From a checkpoint of a small mixture-of-experts model trained on Wikipedia.
Size: 9 layers, width 128, vocabulary 16384.
Experts: 32 experts in each of 4 layers, a sigmoid router.
Training: a variant of Muon for the experts, 795M tokens, 2897 steps.
Below are experts of layer 3 (counted from 0) of a mixture-of-experts language model. Rows are named router (the router's row for the expert), gate (a neuron's input weights, with its number), up (a neuron's input weights, with its number), down (a neuron's output weights, with its number) and show model dimensions 0-127. Each number is 128 + 24 x the weight over its row's rms, rounded and kept within 0 to 255. Numbers have three digits each.
Before each expert's rows: a language model's description of what the expert responds to. This comes from a sample of Wikipedia text that the model never trained on.

# expert 7
Articles and determiners (the, a, an, his) right after prepositions or verbs, as in arises from the, flees the, of a.
router:116163107122129135118129072130138125092095119167109114116139159112102121123132127157142106125174151120141175113091107124164148187183126128158158151136121149141101137103123078170147095141139169146148117123160124108143117074111110133129141141111107155127120134167118125123158145149168113122119084114142121126138154124117097143146141113125059149083128105081126188115126129136121113139112
gate1:150112113077125116140103142121087159101095120136144116122139106127116149139104109140181090153097104115138096129085138085169163170160109142153142152163111124119131147152112126114106135106137103148141128094145178112155158125119144140131157134122127139073150155188146121100143119130153127165125116102081140135142114132065129120156126147166090115120114081112099128124099150153141129153122
up1:152122132075138151128133103102088096085133101124122127099174162136154125114148133107117124145163136144129158150141124120118130112131096146110160110117139164107130143094133120156119143141155141173153144130136092154121111098158141145095155101129107171161113147141066115128129111140169143100181152136118147144173197138098123104092137133115144094118089099124114113132179098125123122092131
down1:120145130104104154122088153121103129142107105133066090123128142167136075149147139144136090126138088053153134133162128127103102140093134098131151093113133124127125128124135108115086131085121096140177121160113143126090091134144137128121126112171135133097135112084133152159133161167146113157114107093142118119153120090107092134159125089156117175117139133117121147087146147123125166133128

# expert 0
Single digits inside numbers in tables, dates and statistics, plus counting words such as one, first, two, other.
router:101114143176113126144158083133153155135104104114138162116082057154137102113153094162133062114149130151147112139123152142176128119149162142133160123135132136122114115142099147078102124124127097155137149125124101111119111118083110183151178119127128150119117127150130138141157140138161122119148120148120065141104121160129133122112139154138152180108132120122111174089097128133124097127123
gate1:130133096113089118129158143154125113160130126157147150109069091096153084152075072115157128158098139117115143168145143097163087141127132098085103165159122163124116125150103139128103151165156139141135141117113136125134104113139101120131168086137123148125125127150136126133134148109111097114139150143110123122169151137130123076125125161133100167164151103081141135146150129080095101152137
up1:173140119104158107161150091166160165179101121136113143133122126126105163139165151123101112047122133128136124139127131104169122170106156109141143142138100152086188093133121125148160112129149163116168124141126123129145126150136165139133124099124125156170115147106123118173146157138129141106171089119141128112124095128099158110137120096128109104109096144117133096129091100164158147140132
down1:128130114103096144123068119148105099148142127125102102096117167135162158122135115130138145101158105155118167112192116110091161140106090129111108124129142147121139130134095141134112138146090084158115091127144127146120103149137131109152113135142121104157117112116117132134114146150144135097150151167107148132136133107129132215133122155160149148130120191152121043153121124146131156141123

# expert 14
Past participles and verb endings such as signed, dismissed, translated, plus month names, degree signs and words like season and years.
router:126103115115110148125128110133136156098143141171096088156143085134117128136116073151092148120102128166166109105128104137118135109105097156150096130153121091131123132115110128174123172079110115136125163140112118153120118139095121154151125170113118097097111139111142086167089163151127126102100170093173104138142070131121107130121116130159141160132070151132133110141095144100150124149129
gate1:122098160138096141099144102149102176139131149158103116114135132113126128117118090076125151079119139146136109100114117138084154203099160135143115108205132149122170123130130121178129129116124167136122167123138090108138099173155127112127144127134107101119138170132113106128077156122131145137113140140144108128123110140119101102125149124173139153108104134112165150130175130122108141126086
up1:175130126118144126118150126115132144123098134151125150130140167131134145087128103159083125147141151106110127144111100117133102119170148114134148110175135108136204117133182099142094131094122115155084168067124112125101121112142135144112132110090110101148107111137144141146164104108113136116109100105115133150113132156123150092115111102146128155092122162139081072163154097089121151142145
down1:136091100125120132135125129120117076102157116138092104111131122130151114123079140137112144115094106128176111118158152123131115132098115132157109111068152152126152168169150136161125187121137144074117132149121096179121108116105142138129134131112140099134096110167089095096108100169135099119145146142119106142146112173091140133080182109125135133128155113101117170123138116138142093107109

# expert 4
Articles and auxiliaries (the, a, an, was, is, were) in running prose, plus some mid-word pieces like l-ined, p-ree-xisting.
router:086136121105117107119118115135140129124114110141098143163152143181068153109132160135163091136153160118126153111142129143105087130141129143142123134135107128121145161133103093155130109176141139161117157115138125157119124126085115115179143160112115134132116152170158146146143143122149097124135092120126121103120150153106135145141119130147041173103145115091167164095145106132078097153107
gate0:119116135104129131122144149159165137111112134118122139140149130121104146128086120104107134105104189143121151141132157118070150148113152128094121149143142156096117134106082154142118095154110105152136122111139175133127130122164131133120107142138100125157140185157162124097146111130131097152154115218109184105141116146094116145107126128127118150124169140169132158113112130139167099091084
up0:147120150165127118100141132178127092125132152164138166152106136077075104136113109076107147131116139089141120112121129112143121160157127124131182131127139082100142124158153119152076146105122161111146168108154125144117115098140109125156142130146106171121122128104132140122113153092130149131139144185112108132117162118146142115122130069124147085060096124116107145119107127089128131129098
down0:131114153144115126103112174123168128084117121135152163139116132156144083141164155101142125158108092133152147163120105108131135100145124104116157089110126113110131129118180164123078169130128114116119107139149159121116122107118140139106135095145126124109154156154100095111172153136140159181113149116119154118113123124096156144137170132106099168143149049146119121133119123157075143093111

# expert 11
Digits in years and numbers, plus inner pieces of words such as anec-d-otes, can-'-t, Gen-ç-lik.
router:126101111136127117110123169133153171114093110110166155097109108159119145127133083124118117096125130122151153133105123147126149104129141165144128140131172133129181091126142162148136135143124131141164128132116138153099147109137117077077172084134099133135119099122140142194187154115102084146107121135115109170105188117163144114126128110137124092087094127103118105097151139135128151109139
gate4:148136120127135128138124082135160168102110100106151112115161147116166098146123125142151149147145159119109139127086163158104152110139188191151104161156147107095130125121100118111144128128141087123155115130138140105128134104119132139085140105083090095140131139120109131134176171124159118131088124085090104117140092134152144147101173156122140107109140107090138128120186108149114146148107
up4:145074099103133146139131151118143122148099140130122147096143169176107141153090117146126098111130129152145138153093125126083139178153144113144113118162160139142138138152100134140158129099126135145157091150094128137142137132125147135122141149175125132133102151143145129137134143103035103164101150105131135128135130170084108115180177115148155120107111134070144131119112138127094156125155
down4:160101125098167128175098112179112122160135115144114167174134142133119103145132149093149106094105122132146114157187113118108099149101143080137142112160138161150103116143130095113090140135112136113114180131104133142137109147109078101120129144135122107124123111136118181145133134119147092114086150141081149106112132142177161089126151167147100124121095125121096141143111125100141137147088

# expert 27
Capital-letter first pieces of names like S, M, B, Ind, Sh, inner pieces of foreign names, and spaces in table cells.
router:145119128107148115136078124149105103140121095170141152109152149127095156131140098110121167122143111151103153151106179109112196173096126148109120117107130137093104147146160151140143141133099111103144156155083125170098117147110146125114115106138154128130138120108139130145125124114133161140144134152102123128117180094114120148179120136134120068133116146130114054116161123097124127171166
gate0:120164146119162196110164143139117089164078097110157132140146139114138098131101094130168082115145114139138136162116132106137139137162104107114119152083157132122141121136098152130136146136162165117120146159117122142156115134156102137113134146124123079125165109109100138141138133134156098096166121114097126086111136165138145120148094101180123119131141087128144118150171119126169112177166
up0:125159164152121097127179142147143095114151104142149141158144109141113128137164122096166172127145141111114075149146113145103132101116097154085160157104104123120111126131101169091158124124130115129121125140125128103157078118136142075124161173110127093128169145120137118088108117152175128138119126169120152118111113164140080135107155110128149117105119093153137130153084114093141142134082
down0:099103142127134119098140156112115138143202127164128136115132143134092099152138126128149151140155106151095104092088117104126114153119131118119108160115099130072095139154114154071113126104175147118128128139139150117168163115147118133105075101096117099147136154128143110148121091112113114142130150116125087100128125087130125126114132168104158111167084111167138148117181165112152152145115

# expert 30
Middle and opening fragments of foreign names, scientific names and rare words, such as uc, hen, ond, th, os.
router:136150137115150083111115152124096121148089114128151083127126166100143125122132142108125102106181132090134150146152165114096154145062177099093143111070145115131119145153106173124129085144112124143139124138134106141127126110164130117106117132151149126161152088143121153101137119123079128120162134153133145143089138125107131161161136119091115082165168111118132082103141091131146109150127
gate0:110116102133128160141158096199142096146101119128179169137160134083111159088138118111121138100126164082125149130108139118121169147146113124097126128097145128116148115141091132151118130145117116092139108167117098077134115151105114106116128137153103115110144074179114157139119153113141129115109091062138116139130121134121133144144131097107149154127130096146145166125106144126182148152094
up0:101132125127129161074146163175142106090094110111152140098101132090119113112140125153191151124108148110118157076147120162161100088156135115105141122091101167117164129089098162155125162139071142115103127106116156133109110119106100128108091153121161127126126126124119122099144137132147131145151137093111144104153134106105162131123101128137123105141119127116186169123149145111140095165117
down0:135136105134099093110120115137094171147148128155136151147064150127119141095128141152127130187148138144079103126115115112143119105147149160118120129163141139125156174134164162082163119125126160108131155112151165142115115143123143092139142098144157158169127117123127114109096088165132087108124109176125115123161139127134158141107123109099139115168108150167128085123141161117064126111117

# expert 21
Pipe separators and line breaks in sports and career tables, plus past-tense verbs like was, were, became, played.
router:159169159099122117129134112142117147097154133088083146140132122164151137094130121123133172092163150157114098123150134126130122106114147151083142123079116087116106118119144111089134163117115101134134125137118144112117145142121166122081141137107090136134090121186120145131113099104117114135142097126174154107148123090105097102121137168099144110135109067134188149100132137112135122074121
gate0:167147119150116108103133146132104145175110089139103123123131121104125160144137101100143127142161140140095132074134137094141139133120108130114143136097156125111122132091061150119119174122130107149161159090143164116098120146105159127108137081156107122141147105126111121140100090117111111167108112135112177099151135145071105117125144162102150149170130106093136107137108153126080163167108
up0:150174168131124090109160161135113123119105156138160108162167096144143153076103135137117109101122130145134092102110132134099120123096142173158134101170089111139149088162130123141095122126119158085154108133124155125104122133103130172153088160151125144173159128134128122127131096117089160134171109134124129146119128093140147152113101166167161125106137097105171122118111150152112166115134
down0:146129145126154094144130117112078102124195141147156134158137100125112127124113122078153131170143115156120116113121108113125123145150101096138107146118158064133133126087110121130161151146144151124096106135122087124136125125110116138122173113109149162128112167111101145133130055085102094149101117160055097151111139120098154158147162152107123106122145134130149152133116133155151126110138

# expert 17
Later digits within years, dates, coordinates and statistics, such as 20-0-2, 201-6, 45°3-8, plus spaces before numbers.
router:179091144122141169122126101147161122143091109171181129102092103134112141146137113150115118146103123148110136111128144123130100102112173144159161092100145171126097158152148111136111141101143094155120118099155112120131132115102131144141159148133110131156099133152144142157152158140132149145133158146078087133077182135148154106088125135155130188125145142106154096115098121131159151114143
gate4:130084119126117170136098109103095170127139088117111164109132147133142087103125124146163096130137130130116085131133143107189148138158153175126140113122101147119118176121177161084144136160110104127099143134135158112151139108089095151091121122133107143096107107134086153128146150122128132153126107114126129145092174157157110055112138131173132139132142154144124091104131128140096136137129
up4:135134104122159130106097105164148159088168161099154145148158141130128153128132193138115099128137139179147191118093118127142150152104115139134155094128157121131127155134145099133127147138137155125132146148126153149096145123083129147091143161154154120094118137156139176120155070126151135112155123129138182118102143105150141156112089115132116151133107156104135090092156154150093114122102
down4:114132114104117106077147122149080085141126100107134135126138140118093083157125117128182136124121121104108136078121121189108137124149183143141128104140159145129100125117161144128141142136116060124083136121106103175171139148162129073128115118129151130150124118128156117103102184146105116128152147117127130107134164083111107120087129177134133133085126152150110130132134113126115104137109

# expert 3
Clause-linking words such as with, when, after, because, and spaces and digits inside dates like 2000 and 2021–2022.
router:142100099132182148124123161143142106151110146178152115130155117126184139131145091120131107122108142124118097137119085127109103107097142147150172161117150145115147133182137128135150146143099094115147118128125091114157138153146139093137153164140128193131146126147137109153105169138107155153171123122089093128130189156125157099143130105167121103127138155132091119112079130104146151121140
gate4:132163093097164172152141119113123147141160146129156139153138141116106136136073173103093152161086118164116077104137151114141138155127149170159140162159143114107134118123117129123168143135095110138137119097143156132124125136129123103096118119100123123118131144122168161136074137134130128143143130124125128094127114119173131116134189135164125123169127200082149130086167156136127156132123
up4:087146147115082126115095095133147171092167097116130103138124073120154117109133122127105133112120115141125073105105116120127152106093121158139166124126110110121120159159108129129133123123110127158148043107133145137106125136145119125151114167107117156120146129114170119096115131149109123122113087120129163097127140108154124106141133127154084089150121150142175093081099185102131116101104
down4:118147169115152122179107103160150167129145162144104130082131111099157162160109159160138120126112144127152100111121132164109133108141171162110123182137132131118118136147123145128144114107165097122096133094128139148154123132141180135091163071109136108144120141136153112068191107139143100121108161087152114069146105125110131161141108127103117122101098129132136125118148147121118119119118

# expert 16
Verb and noun endings (-ed, -ing, -ion, -ation), past verbs like declared, restricted, infobox colons after State:, and degree signs.
router:146126126129125141141161118162134136078109104170143123125138116137115168143141092166077150095107118141105095135121092123109116136112077115157082140161158120177149177103097101167095149071129133141130123123093139154107127124127089154149127146132119117100129115099122092142087143130137103120117149112177093124131094113117125092064117140130147145150095158155122143150136118125126128147103
gate0:152136136125093114125107115130108135149086110103130109124148144148150135097086124146094150089140116090083106117063080163138112086123101137104143101164163096169133144106100117122148107119127150120142122096113156144120127080135101098128111181116169132131150144167140140123109153119151116117144159109098162122174107128084142155127154115123119154129156121169122140086140138083126103116122
up0:103134142113107098150138107132159126086129144109107122123114094119159113115121131125089106117098164115128135176159087131148133144101096137119133138142173161135074125131113119164134106090124130105123067105120138135099136106107160130150154086114106156142166159156105098135147128107101180127123139120200160088130128132129139160137112143117156168137109169114089166107161114126113143128152
down0:113166144088140111112129136134122161075143157160088124161155113109153141132174125102107131163158121115122127172130148126102139143066180144156091147191112111105139124153137155110130129130113138166120128145105115168086141104116145180099126123089148105132141145129100126104133105139156125089111158105169132154147164130132145135120145163114135147148130128110131077136110092116132156147152

# expert 10
Capital letters and first pieces that begin names or words, such as S, M, D, mar-ched, G-ossage, Daniel, London.
router:115150103136138117169106128105098123105139127126118135130128126120121117120137112083120131127102089113116084132139128164131141157102065099124108084102122101125144117117131150156143113191110161122126149155121119146121152151129105068089094108126148096146153137105127135125170091129141134213103139154110132098134122126109125138180134156126150104112122138078163085141111107103127093109106
gate6:105103138125120138148088099119117158138112107106085129137153173096112107094109148153154139129139104075130107128146166151129144137137108135176125138110157088155148122148120161112163159134144137161118114163165078106131138096171111111096116144122153122106106136106095164152119093125085133153126107120155135126128157147141136131113152114170128110171123077119126187108125145149130136070106
up6:101148134179175148123108119122123113154113124111098169107142127150125154095131149148150155128125109128100155118170126139130164147123152142142080117076097115100118138146133134188137120144145106169142157134094131159100134067124149171115104104106138111125147120123163152119137130166130157093132127141125157112151089091147119130116165133146087129132148163144085075102107106146148105156129
down6:125067152107165081155125076134161166082127176152145142134148123082121140094113158141126137168135140113151156163106113163145106105131119134153135167152143125148079143152112122128138137123119133126119135120135142088142160167124131090175126111160109129117109137122103123151144155161115111088106099088151107095129165129124123134152103086125146129092142080090122148106126126106116115109148

# expert 5
Capital letters and first pieces that start names or words, often after a line break, such as H in Hastings, De-C-osey, D-est-ruction.
router:171127135155115079132130134123088124086121122124127141139097140135142119121141144136117118103120102131147143141124121155118139146101110105091093148117093106123133133119157182125131144213095158079142123130116131118098136070107129103101095109151089115143176142104135136110143122109146138130129148168108132106128152111150137134180141165114137103140122153113151059143115140085117095101088
gate6:175138171153122091095137141146110132113150094071100198128132093103131127127136112157141121112119167107142146109099132155118128124115091178124127104118140098157111176108132177112139155152152100127163092144078151110103115123111099128118106114116143074132151129156107146122121142104127141160100120141102117119153158094105155083104118151128149140112124117125140101152144136115118151094168
up6:159104096142125126151135119132159141161160131127114178140124168079149143163183161107113129129099148149129122125072144091125134107142117133092122153119144128159150141154134120090115128120133118124142140131136126131122100158104095153134158154091116157093108104079144212137129129130120143133118143077161122120128118142148168118142163087129118114094129137125152093097187129117121120162124
down6:114154113114154135142141126139154110107081120131159095119154146128158158111118168134098117121097144078096162080143145125152144153124089147148123100147158133151121123106116138200141138106104147165094135132101119131122139107133131112151147143114126147122128141102089129122099090129124107123106153144130109111138167129170131182161091134166128108138178114151167151146135127196159136154109

# expert 9
Determiners such as the, The, his, their, its, and first words of names such as United, New, University.
router:145121134155136139117070134124097154079198122150151111142128165145094141157116133120161105140113131125148134122110114123169138103167071145191141122136110127133149113150130095112151132135135115132121150145146147112137098162121104106159141136100120118133117170162136124097131157131160107153097127113148067113112053125127080158134147150132106158121087121123110156105149120105114136127115
gate1:111104175130126157103113158131129128130156111083130082114197119155106157143127128145150128129116153139165148135142121103114157115149097117116085145143140134120157113117138138116145118108096119133161138117129142094122105149140099124126154096131111161176146157141108122176108196139101137147117109127150128132114094121133108134148137114149136161123130161096117168089124190194100161096134
up1:187141084120135148101136101117122147149108133168116144095099135096122093141133106147127133139107100099111138117099115133133134127161123138124123142141163099150108102133206129132091085119204156137129135133099107125144184096148136136187122143126129119074117108135114110102134141113187137127148114140108069132148140139134136149172122118133122134143127147106094104145150094108123132141115
down1:102135105082100133146144128153101110103113117137132150161124069100121132120141145121108163135150102144113087143133126121137136105158124115139168147117124135138121146154123144160140123149144116173129094145170113105132126126154126108116134118101089153184112137100127136097119102114107168114105125174123103108121149136086162148088068124105055112161095109152111137099183136123125150165121

# expert 13
Prepositions (of, in, to, for, by), especially in names like Bank of the West, plus digits within years and numbers.
router:125154129142134117148155122144162147108101123139115142115094113149113150116137081158086116082109112127130093123081101100114158122116154096179116157165145133151137108114133114142112149094113150151138110119155143112122116075096126091144154132134093166119142077119150135161184139133124165106100100171146149135137130123148132096159127089163161094133149155146086143149131126154178129129137
gate15:102122126129125130096150144160122143089095070122114118074143114161105130100129116169109121131096087113110135117169085100091150111128114148126110150147152132134108158113112121124080171132119125093123143146164135113157152117114142120113137088113102111154095107140114152153132159115139125149100123101094154131155146133132112099107129081169174145155134119134138157126095140126193183157124
up15:085155154159139143127139090134150153116119137166158190155114124149160069136137144158118126121095098137144124127119150129137123139109086160180138102142113147130074162132128122115123111126131134138144114134136114159126145117118125129106138135113112130106164150164102131069081147133134131063111101143146117134075124114137152065111158152119148157151116114162156171143113159123118126144145
down15:144122103133156150121114093140098150062154104144099149097146141132134143121121129137111156119130149121167150112091129159075142126103103143111153148121114110156164118188113107129099137165158145122111170098124103135128152153138161164105126115130127126103143130124151162152164128170139136133142125160080159121170168134163117141118137074117107059128096130120121106135161140144152115133103

# expert 22
Inner pieces and capitals of foreign personal names, often Slavic or Finnish, such as Goloviz-n-ina, Cetkov-sk-á, Myyr-ä, plus pronouns he, him.
router:167121131120146122113103089137159114176089110147153134156116116117117130118116147149101124149096112119146126131182105115116132131133176120094140110123176132116165135126091174086148112138116141115150155150121107107109108167180160078091078147130128096120139142108112127103109119111141154130124146112135194126128113106169150174110104119097106098134116142156160138139140152120142135174162
gate0:145091101121102130121154080116144128147130115130133100145171102121106138082142158153173117128136155142133100126135129124109170106091106160085151120146174125177140148133066145113147110148094112114116095132117129122095136109162109100136094159162131107178112093138155126099090117098122161122157121112127125099160121153107126145120145097094170145107177146093136147134107156139140151137126
up0:110116124158127101127117119109102117124162123130125103116147103130133171116121128128165127153119144142099109143142115150169093082123117131148115147188129168101095164157081113126146124129140120167114151099158103129136109110142099146143115096131112102119136110171159148138118140123116136103185133083137186161133107154091149139140132157140090115144116096117191135156183107127108105112166
down0:121139118130150121122177127110146124122147165132123116134065133121129133131138123165133098156102131154119145100128153114103156113175122131124120102081127093087112087098126143117115079160126113180101125083091106098170118141156158076154094153146154091133116143119102126111142168118131140133156091106111124112160105095118095166096100146142108108126158120148092128161135132135133167144114

# expert 20
Line breaks before headings or lists, noun endings and nouns such as University, States, League, County, and months.
router:142075135090117134085159145080136140128141139135111125151151111149160143132132181140136145092059131160127155140102093155128125090173128139162090135169125103126151126155137103112129138114146119113146109135153111118081148168150121171121093136136124123103144142092146129164115138131130115129138124095126106163168072126163083128100131110175135154174118156125100113141124135125115151140129
gate1:170096114150133116141109134119133161162103151095118122138153114063125112160086134113125145101091148107104121171108128107129100106149131138134138105112120132119201115151129134154092150125157160119095128167146135158136106161159099124108124138133135128135127119107136142122142146129080148119094123105139099127160090115143152111100145099166143191159178124139090135084125149105161160120135
up1:122123138123126150148130149118120163131139116147129085144115148111187131133089147136135111130085141061137161110093114159109091116141142151131134138162100124113135139131126124131100142151135151133136110103111073088120130115081108117117117157144081111150168096128153092122107127090171150145114148077112134101144150071133112183133093135101093153138104118117137128092084134123152134115155
down1:083119155122112140095191145132118104128157130149115111130139117188110148100138135170112141149141126144156118102150135088121139162143124126111118143131073118119101157102104108090160136096148106126176110092127137097105143137121132121137096114132141142099152174112132056140156104144128128109147129147107114119120119153105097097132132134120136097143154178137106205147143127159096113130129

# expert 31
Punctuation separators in lists and tables (pipes, commas, semicolons, colons, list hyphens) and conjunctions like and, or, that.
router:130127127131120108164104120140120151073120120110131153108137097133160109135116115119146139111142135133127117122161138170142122110131101124074128134100115106108082115153145130132088146126138107121101133133074166105122161162108155131146156101143135127100117129087097158127059047104131111090098153099127194112134115108106125138151133145126124090138124115162118159114141138138083104088140
gate13:121120127163138149126125136108130168170155114094111136116148150096129153150098121112173178185112067087088144128140160105134131120101157148100147155124154115098108105158099135146087161179096126116096111144089134128149180104105155115138158121119162123114149125126119130134094132122107132110126097169109149107098123137110168148118100143124126123100149112136079121115120165143121155146134
up13:144077066108119115134112156103106091125157099092144127140125087118113154136127130102112143115140124121094101132078108110124116098155150155133143165139151083089186121145107136127146105152160116123156087143125141155134098151122146153117129122139150149143147120179144123152148136171086125112110131153132106127132161137109139152126128125124139090125145144137152164098091134108119085160202
down13:136140147176131132141111104141104144122102144114087135133155174133088093160138117123150147148134089150105146119137132106127128156110127118134139140078112100150084131158144102134108123154083101105137106132172093122109150118150090090130127169149117105180149147115122128121140153095155134103099091137086151128055140095143145138134113125140164140109144109146102097128091151087120132130080

# expert 28
Table cell pipes in numeric tables and early pieces of words split mid-word, such as Hy-pert-rophic, prot-ector, Upp-erc-ase.
router:113140110147153108168131130140106108070150165089079159141139158116156123136133134080092135122153118117121094133138122163131131118114113097082134135107113088076081097092138130120151138171112094123133119169134137109147135125137138128068134131168111129115131154115115140129116089105129119136072137115150138105143125115076138115131095155113175120091145097138151099136149117138128117080100
gate0:137105134111158161114116126114105147080116098118133132129118133123153111154081120127116119138140111121091105156116097128126085117145116120093134130117111093137089115125124164130139126128157137082114092127161183111160128159088141110139136128140136119088117170136112117116142149100168111142165051154129143116152112124136081119171145134141097135171121121151150172113095185171135101127105
up0:119086146103138170148138107105129108124177105108079100111121071106130155146177123090125117102166104130150120160132129138126126138114144181126103167108099119086153129141128159113099153135148101101169093140139127115132128079067162114141142177174133159114127088162135110136142147132124132122146129135137112131135103120158108161133152140162119172149141154131152125148126147164131135112111
down0:106125130144083083160127146107110150144106111121075128127186146124159106150112114140115147086152136147102150125172156131174110129113119112149122068091127115121095154112146134104127136092123125106107135114108141108123095106137126111098163127103181075144121120131106148119130101134149111156098142164129130145131142128130162130154158107143125085142187091142155081141121120090099138109105

# expert 2
Middle and end pieces of personal names and place names, often in tables, such as Feld-man, Ramach-and-ran, Vele-bit, United.
router:116103147084121131101171142115116112125148171089156128110124135156140091145122142120141102160112134139105140102169127114105133129150152111140134112103132133134145140110117160082121117128117160139099090131171115159174120124138134134110095183169138160144129134166125095080098125176113160119154163137129150157156067129119152122129075117119114153175121132129115166142089137160135158132100
gate0:166117156079140137129127135134142125173129118146147087118071141166156125128137154127092109076118126116137117152158124097150147114098141154104162177102120112140105189097106137129155112124143120095140138134109158130145112094138151078122156137140114141119176175141091148075122127113098152118143126126182115099129121089121101132121138111169124131155120113131133139148079136134089129153115
up0:151152110129152138139122129114079137153107103204160150122085169139104162130142123147129114120130123144106131123157108126131152121144123068154120134171135075110144122099135124173155075135128099141110134090101109175108118147152166132099127146171099140115101117115117129136129197146117114164144113122100097126133119151116146097144095129094111180101128126157123133146120137140106136146145
down0:138135154098114146144102178106087142118056085130152106144105127147147127125146143117112123125093146108124118124159119097142153083128150151141178134095096154139107171150159154081119127140130104135114121132131142145125130134163123092138135123173170126146136120144109107068132075145112156169135131140127166094123133121131130180140122117149126086121152112140150086155095115150090135137133

# expert 6
Common function words such as was, is, that, of, he, also, which, and word-middle pieces like the un in aunts.
router:142157142179123154131125108112118096170153115119148135111143131151122128122095140125142120161154152148098110141135121088093082123179171114109127112126123146120117155133099124108117166124109092112090135128163174112167107121146149139126132102130152122133112148145148166094167133159100098125149154114126176117134151180137131165162126157144102156131186169158113124141140117118188128145160
gate2:124157142184120108087131147107102165137135155133131146166124114113131124089148147143135141105116164163117125174104145126128135142181188112115138149162184107155139136055094121117127154116155107128115101159116104129129139144151109106117170090130131137146110083154098144140108071125076116103144123119113142122119139102134109127132166128163137146163125167096122118134142134128130164125132
up2:163137139151133102142142136127106092157126127094124120116119113130166121075127107121091097106098147137151107096129115121116092090131153171130131119119159151162114148125080134128132140191158124134152116101130138115144075121095148174171085122133103128128130123147131178145140110149136120135114162108154142118086127149117140115138107130116095141152147139113144205156134165115113171156085
down2:109127138147122164152157098125162061153172139166138120129170109153123150129116121124115154118134107149124122136091090099119109117111110119161104152117147152141123141131108100133124138139114121107094161117112120075119126103138170124113074133118113154146129148135144137137069118129112138132086123089139128148076144143131131118148124136126069080202119147121124145157141123118123180082117

# expert 23
Verbs such as was, is, has, were, had right after a subject noun, plus zeros in money amounts like $50,000.
router:143107177117107142129127111114129139168163126104112117148173113139172167110135120111115172149104107146174131109129121088138142114123146125124074111169098108119152155135128101179133191098143128119113145109124168130113120122111159171130094133120110076123114163135115100126133135153155147128093142158136100158112070154176110111112114155130113136161139158134175142142134162126116129115144
gate1:124167168135129137117126144119094133106108111129175134139099077129088179105167098126134160121155124118139130104134097103169080112146142151111078156115144142130142102106145118118096138165145161119074126157150126118143116116128098144104120114162118098164130142147081136105118137160134090120107127124109092134099132137167143168101157146182161150127162165122130149099103099143109132127121
up1:151117109133103100152121145141092114132094103117125090147158098144158177101171106110132131144149102166144109113131117122099075142147145108112142116127138106100147113134152132128119093150105071146147144123061135116108118106158132132132124112106089144126147146113143152139163107130132138122155125115197143166179189139146110156135138121159131105150131133136091086132144129116113160127179
down1:127125109150148139157152094092114133154057119138115142122129112104129080119152146122075113127175165122114102101138099123145131104110148078100148141129145122154100130129113165155098088154093137127122120187154110175155162127126104115123163081122137111148173148156137108121136133116139100102100093118156142128123124124147128133125148168128155159114171113131132126125131060108144137116122

# expert 24
The word the or a after prepositions such as from, during, of, plus full stops, commas and colons ending clauses.
router:092107124122092116143109159126147142124118109130193072132139161174106109114125136121147170105107123107148159112150116134149108152164112120109095167146135140164148155167097146158118085147142152143139127144064109138133154119108112143175111101137117129124144138123104113134083128132149079110123107099132102155115142132137144166133168087121092139137088162112114167127133123160094139148154
gate1:141105136147103107137109114117100131098138126140127136157085084100119156129128142139124163100117147113093076152095131137133103140141137141128102173115134126147093145112135153095117107143152131111119141159074105102155124110148141136172107120163148134128129117153119109153114100165160076060124105148111169111121140118193124097160149147130124192156124124087134129147139146111157123144102
up1:131130134163074151088105103169135112162089181106135122117144148064125157124144090124124090120148156131150125125126103125140146139109091148135143151131126138115123111145112091090145112110115156130147092110142104178137122163120133137111113144157099116114134134162154150113158122111160127109133168161127096142147115075160165131114175138108091128161141082123146120127092127153137110099084
down1:112124113117135144139126116121099129095143106056155126147103112131085165171112153111119114165112149091100132112087139163151121117182144133099125112152112087119147111164141142121115114147137092107123148141153146133121115159116159131152143143126116076144109134144124133145192153145144152082127126203151123125144116143125128133197095128108146146108145119159138141098115127113134136159160

# expert 19
Line breaks ending table rows or paragraphs, list hyphens, en dashes in scores, and prepositions in prose, like in, at, with.
router:129146159146125102125122102107130118115139134111114124118118121103142120131115130158090130146146113141115129132089111132134190126096107120141119127141108117126123078119165126166121116100109125124110091123192135123131136096135160108134138161106125152098133085118130147125144102114165105115110099211138160138163122117130128117120146090113172163068201118142078099143146120150144154144091
gate0:119100085143106081130102125119084141118122160133159118118120148120126117081140093108083142109158124112086079160138101111158157173103121148152122127122153102145141135170156132112111071156134109134105142102133129129168104127153142110099137131128118123096144114137105180110134117153133099114145126153140137139146157132104099091120173090115169157138116098119096135107163162147099120123077
up0:163149084131085127108122115095137141124062134125125103088101134127165120121077122128132161161110152133141143158140114091145103126127132139057126118171184122130173122137155109120124136152144138144103098147117116152097149152138167113166135118094097137113120130146097095144129098149135159132123086174141104086122131091100142113160108157107140088139151108138138103119137127123135119147091
down0:106124173155179137116114080124122138116150160120156132127143194152110117175127122135137141167114163171115159088099126151131129143110149142120139153138117143143127173114073110177118102114134121141122107130123139078136155126164108132113122164136127150119099116134124074157124125147127131136146133187104111118153124158164145116125059114110169128121146146112106136125095143099119099106107

# expert 25
Digits continuing numbers in birth dates, seasons, coordinates and scores, such as 20-0-2, 45°3-8′, 2004–0-5.
router:171096158157133168144122089125139134117097164132176095114121100095142110162146107112122129156113133151115130121125123144146109074124125133153146121117138152115094150094159093155121115101170103116120127107139156157171146113132121150127120149120113080168048150125115132127111161113165105118094128143119080169122155152127158119083121154125137146111171110103141117145130140157118151100107
gate0:129140122111118174080129158134098123100099150129148137099138135127116091129125145139105154135145062132135142123103157106113115104113131125096158109126169079125095108106168147128162127164122112125123105098138159150108151093118133119108125151144166095122085136142166141091137132104085127078141130142075144160149093136145088125122114129154123203147141117091138104125108129148143121156145
up0:151097106170099121118112130164136121137107162125138092089155164140116111095138146171136194128119086115116113105135104135168161105113165075115138135132092125105127120128138154119136143126135086146144133131138143118099134128110127132112111171123177074153099157152086148130128100127112098119139086098104096115194088136125131115099173133155158102108154135119103134150138125119122140133122
down0:190177139145184132128138074165128140124130176097095129152119134142057078125163101117104152172144118145135117104108110118139113096135129130106129147152146121129180121134153101144133131131106107172161125097104154118137139099098156111140130110102136157139096156119102130122106111129123092116111142136087107128136124118096115143135122121090117173099130101116120116113135153080123108092131